Below are experts of layer 4 (counted from 0) of a mixture-of-experts language model. Rows are named router (the router's row for the expert), gate (a neuron's input weights, with its number), up (a neuron's input weights, with its number), down (a neuron's output weights, with its number) and show model dimensions 0-159. Each number is 200 + 20 x the weight over its row's rms, rounded and kept within 0 to 999.
Before each expert's rows: "comes before" lists some tokens at least twice as common just after its tokens as in all text; "comes after" lists some tokens at least twice as common just before its tokens as in all text. This comes from a sample of Wikipedia text that the model never trained on. Tokens count by the router's weight.

# expert 7
comes before: " of", ",", ":", " in", " and", "."
comes after: " the", " a", "-", " The", "'s", " his"
router,178,232,183,203,227,182,197,213,194,205,197,205,168,199,190,192,176,181,181,225,181,210,204,181,232,213,190,198,206,199,199,212,212,193,226,219,217,181,218,166,176,199,220,222,159,204,203,192,222,206,160,199,202,205,164,225,275,206,200,184,235,217,181,194,204,205,234,199,212,197,202,160,247,204,202,196,229,207,206,191,212,185,203,244,184,189,241,188,225,211,189,175,193,208,227,221,196,200,222,220,185,186,222,182,208,192,223,202,177,216,198,198,194,188,229,199,183,195,211,203,233,192,247,224,177,167,215,225,164,193,193,226,209,209,206,225,218,195,214,224,214,196,242,192,214,228,188,189,196,185,222,142,187,209,195,205,189,203,206,196
gate13,208,190,195,211,224,208,194,194,186,188,200,187,209,183,202,242,209,196,173,200,193,166,163,188,221,201,203,224,179,193,241,197,183,218,220,183,222,201,169,210,202,180,185,244,172,207,183,200,190,172,212,213,173,228,175,206,206,164,214,210,203,228,216,164,190,217,176,181,186,237,182,197,190,244,227,215,206,204,163,196,182,176,202,210,192,186,210,152,192,202,236,177,194,203,209,194,211,198,177,198,214,198,237,182,170,210,178,190,197,205,207,217,221,210,212,204,187,177,202,120,202,243,190,207,219,198,183,211,187,192,200,204,205,181,216,240,194,192,197,194,188,162,198,210,200,186,180,209,224,211,206,188,199,243,237,176,190,188,175,230
up13,220,188,179,177,218,199,232,203,191,196,202,228,221,204,175,204,177,222,188,222,174,184,221,214,210,224,204,197,195,213,222,176,202,152,198,174,204,155,178,221,200,187,175,216,199,225,191,195,180,192,226,193,192,204,198,211,205,215,219,195,191,178,207,204,155,150,212,208,204,201,166,209,185,244,208,162,201,212,215,174,209,208,229,207,212,225,178,198,174,201,217,212,185,195,194,169,197,228,216,177,202,228,211,209,166,162,208,168,169,212,234,225,185,180,233,230,205,211,207,197,229,196,236,203,244,220,166,176,176,175,208,198,172,173,211,192,238,191,193,203,209,217,202,204,189,175,192,207,209,191,242,177,223,219,181,211,208,204,214,203
down13,164,197,233,211,219,222,194,231,175,215,232,204,186,195,220,203,182,223,207,161,231,186,208,203,207,211,225,226,176,195,193,152,198,190,197,183,232,199,178,207,190,214,190,237,232,216,201,196,205,212,222,209,199,227,189,179,200,226,200,164,198,221,222,195,178,165,212,195,181,213,178,179,205,218,210,202,211,184,163,218,210,233,238,168,237,201,214,204,171,178,204,211,228,190,184,214,173,212,200,156,153,221,194,191,179,171,207,182,174,218,223,198,203,196,233,202,167,190,172,190,211,168,195,153,206,203,203,185,198,189,214,192,222,181,175,227,215,213,205,216,174,172,210,206,240,166,202,205,203,191,204,183,191,183,190,173,203,200,196,217
gate14,188,198,174,187,183,210,170,200,220,192,203,185,186,207,194,219,202,178,178,166,225,193,213,191,219,213,221,202,175,183,193,213,121,194,179,190,191,233,218,202,178,201,200,193,187,186,197,188,183,221,227,164,173,251,208,180,208,214,174,237,181,170,210,188,203,152,204,188,212,206,207,199,224,239,229,197,220,194,214,209,178,208,182,199,239,167,164,202,211,177,214,211,191,188,227,180,204,194,225,180,204,203,205,185,209,200,197,203,152,200,205,220,173,183,202,200,196,190,197,216,188,187,243,192,198,222,238,223,167,203,176,173,164,185,195,223,212,200,216,210,165,186,183,187,215,209,195,218,201,176,193,183,186,202,177,185,158,207,215,213
up14,207,213,235,199,214,210,204,239,184,238,203,228,216,200,213,175,201,209,233,223,216,227,181,189,211,158,208,168,213,193,195,200,229,213,175,211,194,231,210,215,209,196,191,201,211,231,221,200,198,218,184,257,209,149,214,180,160,198,193,201,200,176,197,198,194,208,205,171,201,174,210,195,209,190,198,211,186,185,203,202,177,215,210,210,198,225,203,216,212,156,190,190,268,192,160,208,195,207,222,206,188,187,229,215,201,195,196,203,203,207,167,225,218,209,157,228,180,224,174,182,208,203,200,239,228,206,218,217,222,203,173,224,235,196,199,203,184,186,210,177,225,186,189,197,190,170,155,174,198,207,166,200,210,168,207,187,195,198,180,195
down14,195,220,178,228,210,160,248,228,227,181,175,212,202,196,207,181,228,195,194,198,207,182,150,154,216,194,209,190,217,206,207,201,192,203,222,184,180,173,222,203,225,172,214,180,187,188,213,205,170,194,191,221,229,197,251,225,207,216,220,196,210,165,176,168,213,191,229,217,226,191,164,207,181,200,214,212,217,224,198,205,211,216,187,191,203,214,195,209,196,206,194,202,235,214,189,234,200,195,183,229,206,224,175,210,194,187,213,190,178,234,169,212,228,148,194,183,193,190,175,183,224,210,197,185,219,190,207,186,176,202,185,211,260,181,185,225,194,216,211,198,213,167,205,201,219,183,193,200,200,219,205,184,198,190,229,200,188,153,189,166
gate15,239,194,181,200,235,188,161,223,221,234,181,184,213,206,199,212,185,205,188,179,189,231,200,198,241,193,162,211,195,196,201,230,232,224,194,164,191,171,208,186,189,237,180,178,186,178,170,202,169,217,150,224,205,200,179,178,170,223,192,217,196,193,219,202,183,192,222,207,227,187,185,209,194,219,210,175,219,203,192,212,205,206,187,218,184,226,199,214,210,165,199,187,187,217,207,200,190,205,195,173,194,195,165,177,230,206,199,201,206,196,188,221,165,183,217,201,231,212,185,208,183,209,163,212,225,145,234,181,201,187,203,219,202,211,204,181,181,197,163,198,235,205,203,179,214,206,175,167,173,228,173,193,218,188,204,144,191,202,199,198
up15,200,188,171,209,176,218,210,211,187,210,239,159,213,198,182,247,174,216,200,213,230,198,199,200,166,200,192,207,217,190,170,169,191,150,198,186,204,233,200,208,208,166,177,157,204,195,200,199,206,228,179,184,252,228,223,194,200,198,210,214,155,190,226,198,175,220,196,195,175,199,196,207,206,199,183,176,206,194,181,209,218,214,203,189,219,218,205,215,209,189,213,193,223,189,165,234,187,211,220,169,172,200,219,209,171,186,182,180,207,199,211,207,228,217,198,167,205,188,214,188,246,162,198,191,197,225,207,194,201,193,162,175,177,200,140,184,205,194,197,196,192,210,180,188,183,177,194,209,208,212,214,228,209,201,149,220,231,210,200,215
down15,189,213,216,213,208,164,225,204,206,193,190,243,248,184,200,168,214,184,195,212,192,258,182,210,193,191,192,189,195,191,214,192,184,196,195,249,184,193,215,206,187,194,208,189,192,245,195,197,210,201,196,222,159,172,166,248,233,169,206,189,206,237,212,181,157,217,206,220,210,215,164,208,218,224,219,194,225,197,185,174,207,181,193,182,217,218,204,219,190,223,200,237,188,228,185,212,187,207,199,193,235,222,194,212,195,205,149,202,191,213,204,185,182,227,194,204,167,217,194,202,194,196,199,198,215,217,208,176,196,201,222,223,209,171,205,222,203,216,216,195,198,219,225,187,178,197,191,220,205,180,198,175,194,255,206,227,201,155,172,197
gate16,199,185,182,167,199,192,171,172,198,174,203,209,183,205,220,181,198,204,216,201,197,202,180,173,221,227,206,225,189,196,204,212,215,203,183,220,175,211,219,216,191,161,220,190,213,211,196,202,209,228,180,155,217,189,190,198,201,233,201,201,202,243,186,206,197,164,204,167,184,193,177,189,213,238,201,172,192,187,180,182,196,221,194,190,188,174,238,211,186,235,237,236,210,203,216,211,213,204,182,208,203,187,189,261,166,150,197,242,199,197,215,206,161,211,222,204,203,184,179,237,198,189,200,200,198,185,222,220,181,198,208,173,187,183,212,223,187,186,231,174,167,187,192,153,218,194,211,173,204,217,219,193,185,209,238,225,209,171,176,206
up16,168,205,195,204,196,216,225,181,177,216,175,209,191,202,241,246,242,205,217,196,200,196,235,196,191,169,178,194,213,206,206,197,201,150,204,171,208,163,197,179,224,212,210,206,182,166,239,214,208,171,201,211,192,208,215,217,209,209,196,203,183,188,222,207,200,236,203,216,178,208,202,222,218,244,199,231,177,212,230,196,188,215,198,204,152,196,205,200,216,232,223,226,214,209,197,143,178,217,196,233,192,198,190,225,222,237,195,196,234,213,163,246,202,177,196,195,207,191,177,178,204,245,212,212,176,206,176,210,207,208,199,227,201,212,200,212,212,227,206,198,216,194,196,196,188,192,216,166,205,206,192,181,173,201,191,221,181,207,225,163
down16,205,207,195,237,170,176,197,187,209,212,195,221,199,218,155,191,184,219,222,181,191,216,194,220,192,193,202,208,189,206,179,191,223,175,186,230,200,188,203,209,220,224,181,201,183,179,243,191,205,225,208,199,207,190,199,216,177,200,180,176,194,208,214,147,186,203,199,228,197,188,202,172,212,205,238,190,182,194,196,212,200,201,189,232,195,192,205,203,208,206,206,218,160,188,201,189,227,206,235,172,205,195,197,180,184,221,230,205,191,180,207,199,213,221,243,186,176,214,210,210,175,208,256,165,204,187,210,203,187,157,182,187,224,182,173,192,243,230,199,244,219,214,223,209,186,200,198,216,196,207,193,239,190,139,217,154,208,175,176,223

# expert 11
comes before: " ", " \"", " —", " A", " L", " W"
comes after: " |\n", "\n", ")", "0", "1", "2"
router,195,197,176,192,199,177,173,236,196,232,178,220,208,195,213,195,221,197,225,207,205,185,202,222,210,209,219,214,195,191,194,204,202,178,225,194,254,198,186,216,210,222,193,228,210,203,191,173,240,163,198,177,175,196,186,178,203,212,219,186,232,159,218,201,232,192,225,171,179,194,234,184,214,231,175,181,221,173,198,186,199,196,215,196,194,184,215,195,217,207,228,182,160,192,171,206,182,228,172,188,194,190,166,192,213,168,202,224,260,266,218,201,171,204,205,192,191,201,215,177,214,197,220,208,201,217,204,239,203,187,190,198,209,214,208,207,206,198,222,203,182,202,181,200,204,245,192,209,184,235,195,182,194,166,197,243,195,199,212,229
gate15,178,215,219,182,193,141,236,204,215,205,209,189,200,168,252,194,187,206,203,184,178,200,170,193,163,231,198,198,192,183,192,179,232,187,205,208,210,202,205,172,244,173,195,175,202,143,190,163,180,236,187,203,191,182,183,183,217,174,244,204,208,184,203,205,251,201,205,176,219,218,206,198,197,172,186,200,201,246,202,208,190,184,197,226,198,221,211,192,177,244,190,199,197,214,186,189,215,206,215,182,224,216,213,184,205,225,216,192,207,210,179,166,186,183,194,214,210,214,195,215,224,190,204,211,191,205,213,242,206,184,167,203,193,211,168,196,218,208,227,202,204,187,197,212,194,202,195,212,154,172,194,202,169,199,216,227,220,206,240,190
up15,219,205,222,182,191,202,214,238,207,212,237,199,216,196,200,181,220,205,192,235,174,215,209,182,209,179,211,180,247,177,220,191,200,208,215,211,207,201,184,264,162,212,192,168,164,199,193,200,224,213,197,171,185,203,193,210,185,209,157,174,205,236,199,188,181,241,199,207,240,213,183,215,163,219,214,185,163,187,188,232,178,185,216,192,196,212,190,194,202,196,206,209,197,182,227,156,206,192,193,175,181,164,192,194,180,166,238,187,190,205,193,208,170,181,187,199,179,184,184,213,207,167,204,209,200,193,186,223,202,206,201,200,185,164,207,197,195,226,233,249,176,195,209,202,228,199,220,221,190,207,207,205,228,186,211,173,212,225,236,206
down15,198,205,211,242,203,190,180,204,184,185,197,217,226,185,202,192,211,200,182,202,201,209,239,186,226,236,197,209,212,191,183,230,212,195,209,192,218,224,173,201,218,225,169,232,215,238,190,205,190,209,193,196,216,162,173,204,201,183,185,236,187,235,198,212,223,195,154,209,151,182,193,197,153,180,229,231,197,211,180,170,194,205,185,203,201,206,184,211,191,195,221,199,215,224,186,183,203,243,191,186,220,201,198,221,207,216,214,200,187,221,184,225,229,171,146,209,171,169,211,252,184,185,224,192,177,194,236,198,201,198,225,152,231,218,195,239,201,224,187,199,194,205,201,199,201,200,182,187,214,196,208,204,214,187,188,207,236,217,177,195
gate16,149,198,233,208,188,211,178,209,187,216,192,199,181,195,200,216,211,168,224,185,194,204,218,213,206,169,223,195,189,217,231,157,191,192,146,192,209,200,171,200,219,183,220,214,210,200,225,170,196,229,210,197,162,225,189,156,167,197,241,177,202,233,170,208,227,243,211,214,214,202,169,195,208,236,199,198,243,182,215,223,206,207,201,188,176,184,185,243,189,198,235,213,218,192,199,190,202,187,179,208,179,202,201,175,221,191,201,181,197,218,204,165,199,183,217,217,142,213,203,217,208,235,198,193,199,178,225,198,198,189,185,234,199,224,196,199,197,200,208,195,216,204,213,172,233,174,183,219,189,208,226,184,217,199,225,193,178,217,207,208
up16,231,216,237,229,191,182,175,210,172,232,188,196,186,204,164,153,172,178,177,200,222,195,200,192,220,205,198,227,184,209,173,216,219,196,208,235,182,209,212,204,218,185,161,225,230,203,198,213,187,196,199,201,199,215,202,184,239,188,206,191,203,204,198,182,239,198,207,215,213,199,200,225,181,215,174,225,224,183,235,217,207,205,158,211,215,231,215,265,206,202,201,227,208,214,185,205,193,213,191,234,187,192,233,208,214,217,205,216,182,242,192,227,217,225,194,168,230,175,192,200,196,201,195,200,200,191,192,209,183,190,200,215,202,223,180,245,244,213,164,206,185,184,205,184,182,216,229,213,223,205,236,195,215,169,202,228,207,191,183,220
down16,200,181,153,187,220,218,197,188,228,175,190,203,220,183,211,183,224,243,204,203,184,216,197,191,188,189,202,182,214,198,189,210,180,210,188,201,185,207,197,166,148,241,182,197,220,160,217,203,160,174,180,165,180,225,216,198,219,200,211,193,181,202,165,202,225,197,182,208,203,189,241,193,197,194,174,226,191,213,217,189,220,193,192,239,225,203,231,182,176,203,205,187,212,183,214,177,175,174,160,163,207,183,216,177,240,228,210,211,181,187,184,211,189,186,215,234,203,214,184,229,236,218,226,219,211,180,156,199,196,191,198,163,194,209,226,213,222,188,191,183,210,187,231,204,220,198,190,209,209,195,210,209,195,230,204,182,164,209,168,201
gate17,174,185,225,165,196,180,180,191,240,195,196,165,198,181,218,213,181,193,207,198,183,199,237,223,200,211,178,196,187,216,198,216,217,209,194,202,238,217,226,212,244,201,201,219,166,221,190,242,209,212,237,196,190,163,198,174,251,196,175,197,197,192,202,234,233,202,230,175,194,150,215,194,194,180,187,183,209,220,185,213,213,208,220,197,182,213,210,195,208,231,205,195,179,184,214,203,177,224,184,242,178,224,188,206,186,192,213,236,174,205,214,210,225,173,197,193,194,217,207,160,196,151,187,183,233,223,229,182,215,192,205,194,213,186,207,214,187,190,203,200,218,216,204,206,174,197,205,215,241,194,173,185,205,163,180,223,225,202,174,201
up17,222,180,204,198,151,217,217,160,183,214,213,200,206,203,210,199,210,191,204,203,174,184,197,189,214,186,152,203,225,218,214,190,196,209,223,189,200,194,186,230,156,216,187,166,192,174,213,185,236,220,175,195,187,237,174,179,224,196,175,203,194,239,189,183,192,174,221,185,202,227,204,190,216,178,217,211,203,190,217,233,204,174,191,189,237,168,189,209,231,221,189,188,186,211,223,209,245,175,216,195,194,208,230,243,179,191,221,223,198,220,161,197,183,232,190,188,176,163,177,191,191,185,177,211,194,181,211,254,211,208,198,207,204,178,214,178,181,189,191,182,195,197,210,171,216,226,224,215,205,207,207,182,187,178,219,179,161,213,207,175
down17,164,170,236,181,217,194,203,196,177,192,208,266,214,203,223,233,239,245,171,184,197,189,218,198,169,209,225,188,235,188,185,157,211,189,211,193,181,199,204,194,232,200,196,209,232,211,206,231,188,213,204,193,206,223,200,201,198,229,224,244,204,186,179,208,181,215,200,220,204,217,191,183,198,198,197,203,188,178,224,207,211,174,230,199,179,205,199,195,195,201,175,235,216,165,177,199,206,205,201,203,194,210,208,198,212,176,218,257,200,199,179,201,182,194,225,179,236,213,206,208,197,215,188,173,168,189,200,197,193,199,218,197,162,225,193,174,220,194,211,178,178,231,213,188,197,215,205,195,192,209,162,148,192,175,179,210,160,229,195,212
gate18,232,205,226,168,209,213,178,172,197,214,214,184,210,195,198,176,157,204,231,187,246,182,215,216,196,216,179,226,194,184,183,176,206,225,204,168,171,193,189,204,169,168,236,244,200,181,208,231,181,180,203,207,209,181,198,166,187,241,195,195,189,227,217,200,197,200,221,223,204,194,213,181,214,214,213,202,182,235,186,210,221,203,198,176,199,200,230,200,172,194,176,186,206,202,176,205,193,198,182,223,161,150,183,187,230,185,211,231,207,201,199,170,199,201,229,217,186,187,209,206,213,175,221,199,219,205,198,180,212,216,184,216,170,223,179,205,199,196,178,253,168,224,196,179,220,216,182,212,195,214,189,193,225,165,180,227,215,236,198,225
up18,184,223,200,225,194,177,178,184,213,185,194,203,194,188,201,215,219,174,180,188,236,169,181,228,193,206,216,154,201,171,214,207,167,248,209,185,203,204,248,216,245,188,191,188,178,175,174,187,213,181,201,201,197,162,217,219,203,223,195,208,229,169,190,201,185,185,163,183,199,229,183,170,231,184,190,206,213,205,223,214,203,213,253,198,180,199,196,203,188,193,170,200,190,188,197,209,232,175,174,184,203,204,218,192,193,188,213,209,156,189,222,208,199,193,191,171,196,219,233,209,183,214,192,151,192,202,215,195,203,187,186,203,190,226,176,214,220,194,177,170,244,191,192,215,181,175,167,241,216,200,173,192,200,206,184,187,233,217,200,177
down18,233,158,200,219,189,200,171,192,179,220,201,201,196,195,203,188,193,232,200,174,222,180,160,221,190,152,205,207,204,183,211,172,173,224,201,174,222,239,235,215,213,233,216,240,183,194,187,200,216,215,195,192,219,192,200,235,206,209,184,183,188,180,185,204,216,180,204,209,229,241,188,221,205,198,218,231,189,211,167,186,210,198,198,193,210,194,206,185,192,205,212,179,215,213,185,190,200,231,185,212,244,229,184,172,223,182,206,204,211,221,196,173,193,213,172,213,228,198,222,200,228,207,173,193,201,173,204,218,227,205,217,190,203,213,207,209,209,224,216,209,171,177,207,218,184,263,160,205,192,204,255,222,170,206,203,179,207,175,219,178

# expert 12
comes before: "1", "0", "2", "3", "4", "201"
comes after: " |", " ", "|", ";", ":", " ("
router,172,197,184,208,188,174,200,216,189,186,181,211,217,163,172,177,200,203,184,215,188,237,228,220,195,208,189,218,230,186,181,217,199,197,195,214,221,212,218,190,207,220,208,199,210,207,206,173,189,197,198,174,176,205,201,162,232,193,200,186,182,200,189,212,190,192,213,193,195,195,204,204,222,227,199,184,202,174,211,166,219,169,188,211,174,196,211,212,185,199,165,209,206,185,195,154,198,152,178,257,217,187,202,189,217,184,209,208,199,172,193,212,196,196,206,213,165,195,148,188,226,186,237,210,192,257,178,232,186,191,203,212,196,211,195,217,195,214,203,235,181,213,212,195,168,189,191,222,190,188,148,171,161,187,214,177,183,183,213,142
gate92,207,201,158,183,202,205,159,190,206,225,231,210,232,181,213,190,177,180,188,208,204,202,206,204,200,190,189,193,185,198,164,179,217,211,205,187,218,218,205,198,228,209,164,202,181,181,216,231,197,219,200,205,232,179,203,158,189,209,230,225,193,187,192,185,198,237,220,186,233,200,208,192,169,183,223,207,244,187,211,197,241,201,216,201,186,219,189,201,190,218,226,182,195,214,192,196,199,193,209,221,194,230,226,178,220,194,215,239,206,238,169,161,203,202,182,193,208,218,215,206,207,229,197,189,229,189,195,210,201,194,179,215,199,208,155,153,201,230,209,202,211,197,181,167,178,151,189,202,226,187,175,208,168,210,236,206,150,183,170,189
up92,193,194,172,189,212,202,220,177,204,197,183,196,201,160,194,210,175,202,211,176,207,213,177,210,235,206,214,179,187,169,242,182,213,202,170,214,212,190,187,187,220,212,192,188,165,210,178,164,188,231,211,221,201,167,148,203,198,211,255,195,211,210,233,189,207,203,229,181,219,218,191,245,190,197,238,203,219,219,246,185,231,207,199,194,236,208,192,192,184,241,220,198,179,208,209,222,175,199,208,209,204,215,225,203,207,198,215,195,207,208,183,209,214,191,180,186,179,195,201,188,203,178,223,227,230,224,212,187,201,196,178,196,200,183,170,204,222,258,209,195,219,208,195,168,193,184,147,230,228,197,197,184,180,206,198,197,157,209,206,187
down92,214,211,176,215,211,206,201,217,236,175,210,200,209,195,190,207,187,226,217,222,169,212,196,213,187,189,204,182,207,199,201,158,215,206,186,235,202,227,178,232,191,190,198,202,197,217,211,195,224,227,222,153,153,199,209,211,207,218,205,206,175,226,192,226,237,188,201,222,199,195,225,227,209,211,173,224,182,229,192,185,182,215,190,220,207,220,246,221,202,189,206,197,231,191,211,193,189,198,220,204,226,215,196,196,184,175,199,214,211,195,180,230,164,176,187,173,186,155,198,238,201,208,200,208,161,173,199,190,183,246,204,210,183,168,242,176,189,196,180,174,193,171,187,188,198,206,195,180,227,174,197,211,173,211,208,259,214,234,213,197
gate93,210,229,188,213,215,189,177,206,153,202,183,180,188,187,197,188,223,212,203,186,205,211,203,223,167,217,187,216,192,201,218,230,205,211,224,207,240,205,188,191,195,211,224,194,198,251,205,207,206,205,202,228,158,200,201,201,196,221,228,225,212,205,197,215,214,196,185,182,172,207,210,221,207,235,194,211,191,237,234,201,189,187,236,204,212,235,222,240,228,183,218,209,180,164,212,191,195,192,223,211,183,200,214,196,193,187,212,221,194,213,191,203,215,161,179,226,228,218,192,208,212,231,212,182,181,193,198,193,170,171,180,192,176,214,163,223,171,203,197,175,156,204,200,227,182,146,240,168,176,183,174,178,210,184,238,206,189,179,196,182
up93,221,205,190,174,199,196,226,224,225,206,214,183,212,223,193,193,213,192,188,195,216,186,221,190,202,179,195,197,210,215,173,211,219,187,200,170,202,198,148,246,197,196,193,182,204,208,218,160,200,204,204,188,202,198,215,180,185,199,187,183,202,158,187,221,181,188,235,206,191,193,203,190,204,216,220,237,204,159,200,146,173,185,224,183,207,186,179,204,191,212,193,179,201,178,208,219,210,196,192,198,189,202,214,186,222,184,207,204,188,199,158,226,173,211,202,205,227,206,194,234,190,175,180,181,210,209,191,179,219,262,208,206,235,176,249,212,193,174,203,229,217,251,184,214,229,208,258,212,200,241,197,212,201,205,180,194,174,234,204,209
down93,183,213,206,213,218,220,218,217,245,214,199,213,180,197,193,184,168,225,186,174,188,192,204,195,200,183,188,208,212,210,187,226,161,247,190,224,153,182,212,178,200,220,228,170,172,188,186,220,203,198,226,219,225,253,169,210,177,196,225,217,222,195,182,199,245,176,227,189,189,195,207,200,215,193,205,205,167,212,195,171,165,203,217,211,207,198,206,178,191,194,189,190,189,233,196,164,207,187,199,217,205,234,238,199,223,190,185,232,155,203,185,218,193,193,216,186,193,202,212,199,221,219,201,197,195,200,216,210,173,225,238,170,189,172,210,214,201,173,209,207,179,200,216,202,169,198,184,184,206,222,172,184,215,179,137,183,184,204,193,201
gate94,225,203,210,171,170,176,160,200,212,214,218,201,215,208,214,198,149,179,239,239,190,212,213,194,197,192,172,212,227,180,202,209,225,196,171,164,211,191,242,209,192,188,232,227,206,211,171,249,190,228,202,201,193,214,205,195,194,222,213,230,214,201,197,244,204,180,190,201,206,234,192,179,203,189,194,196,220,214,190,176,242,195,207,191,217,205,244,200,198,212,189,229,193,186,181,167,195,205,198,222,212,191,188,190,163,195,189,192,201,210,193,209,197,183,179,227,205,200,209,213,203,212,202,199,162,207,200,166,208,215,216,176,199,173,206,192,212,241,182,219,173,248,202,212,230,164,223,189,184,241,209,167,203,246,201,200,188,185,196,197
up94,196,200,195,225,203,216,194,190,180,198,222,220,207,205,203,215,190,209,225,200,192,202,189,220,197,202,212,153,200,206,232,169,197,224,195,199,207,218,200,200,203,187,230,204,228,162,195,200,210,174,170,188,157,183,206,162,207,185,207,194,178,203,199,194,204,208,223,176,211,171,179,171,185,205,230,176,219,192,187,183,200,227,197,210,183,188,217,147,186,211,196,214,174,190,210,214,242,262,217,214,189,240,203,194,226,191,208,189,223,198,194,198,205,190,154,199,228,196,143,182,171,213,208,241,229,175,208,221,223,222,207,190,199,182,201,205,165,213,154,176,203,194,182,205,188,187,172,189,202,210,200,186,181,219,183,229,197,245,193,227
down94,173,174,218,183,175,177,210,162,194,211,206,158,211,210,209,194,203,181,227,202,174,183,173,203,217,224,197,244,222,222,166,224,183,187,182,184,209,193,233,174,181,218,193,215,177,231,158,212,224,199,242,210,202,164,191,201,156,200,207,183,206,221,211,193,179,225,224,225,232,172,222,204,217,224,216,204,182,228,186,194,195,181,194,188,227,198,169,206,197,212,199,209,234,202,221,172,219,235,189,211,172,178,205,190,177,199,208,209,200,191,194,208,207,208,234,199,181,188,186,204,215,200,159,206,185,219,191,186,232,175,222,193,187,242,171,216,225,193,217,214,222,195,236,179,194,176,213,212,171,188,220,212,215,206,238,172,192,192,211,192
gate95,185,227,222,157,186,208,209,187,224,176,235,233,155,205,176,175,175,193,190,203,191,183,196,246,189,185,231,220,218,191,200,169,216,193,199,194,192,192,209,224,223,181,207,198,185,195,222,237,192,232,202,192,159,226,212,173,216,219,179,230,174,194,193,209,236,147,182,200,204,219,157,186,207,206,195,196,178,188,206,229,178,206,176,225,196,226,208,188,207,186,213,212,201,231,223,220,218,191,217,200,203,186,187,190,194,204,242,230,238,231,192,192,197,200,165,173,206,197,197,217,209,198,203,189,205,256,198,238,187,187,206,194,216,208,236,199,220,196,223,199,204,200,201,174,186,203,188,179,176,189,226,192,183,194,211,221,228,196,180,227
up95,183,181,211,201,217,216,222,219,225,186,206,224,202,203,187,176,192,139,213,209,199,224,183,195,208,219,200,188,204,183,144,182,234,227,132,228,173,230,178,200,238,196,158,175,190,180,213,195,195,207,203,188,169,184,213,158,184,225,166,191,184,187,223,189,186,167,210,234,227,201,240,182,199,215,213,220,208,205,178,202,216,175,193,182,211,190,180,228,225,212,188,224,186,210,206,205,195,195,217,207,183,171,181,195,210,206,206,224,203,221,196,213,206,190,197,185,163,203,204,231,204,198,220,207,214,188,194,213,168,212,197,233,197,207,214,173,202,222,185,199,191,221,196,203,204,204,205,217,176,233,173,217,184,198,247,164,214,200,211,192
down95,189,198,186,195,156,168,175,193,199,218,182,215,220,217,221,230,209,217,214,224,202,187,223,202,184,182,175,218,159,179,232,217,215,173,176,219,181,210,201,226,205,194,240,227,220,182,216,178,229,239,212,203,208,177,200,193,204,193,207,202,185,200,187,227,186,225,217,199,194,205,172,191,245,178,193,183,255,167,207,187,231,196,201,173,186,187,207,183,180,190,233,184,193,215,211,172,208,186,184,197,185,236,236,228,167,206,195,185,195,162,202,186,204,208,191,218,167,233,167,182,166,186,196,184,184,189,202,213,204,199,235,195,200,197,199,186,228,199,180,175,196,214,189,173,174,239,207,164,195,196,199,222,203,188,182,197,172,218,224,186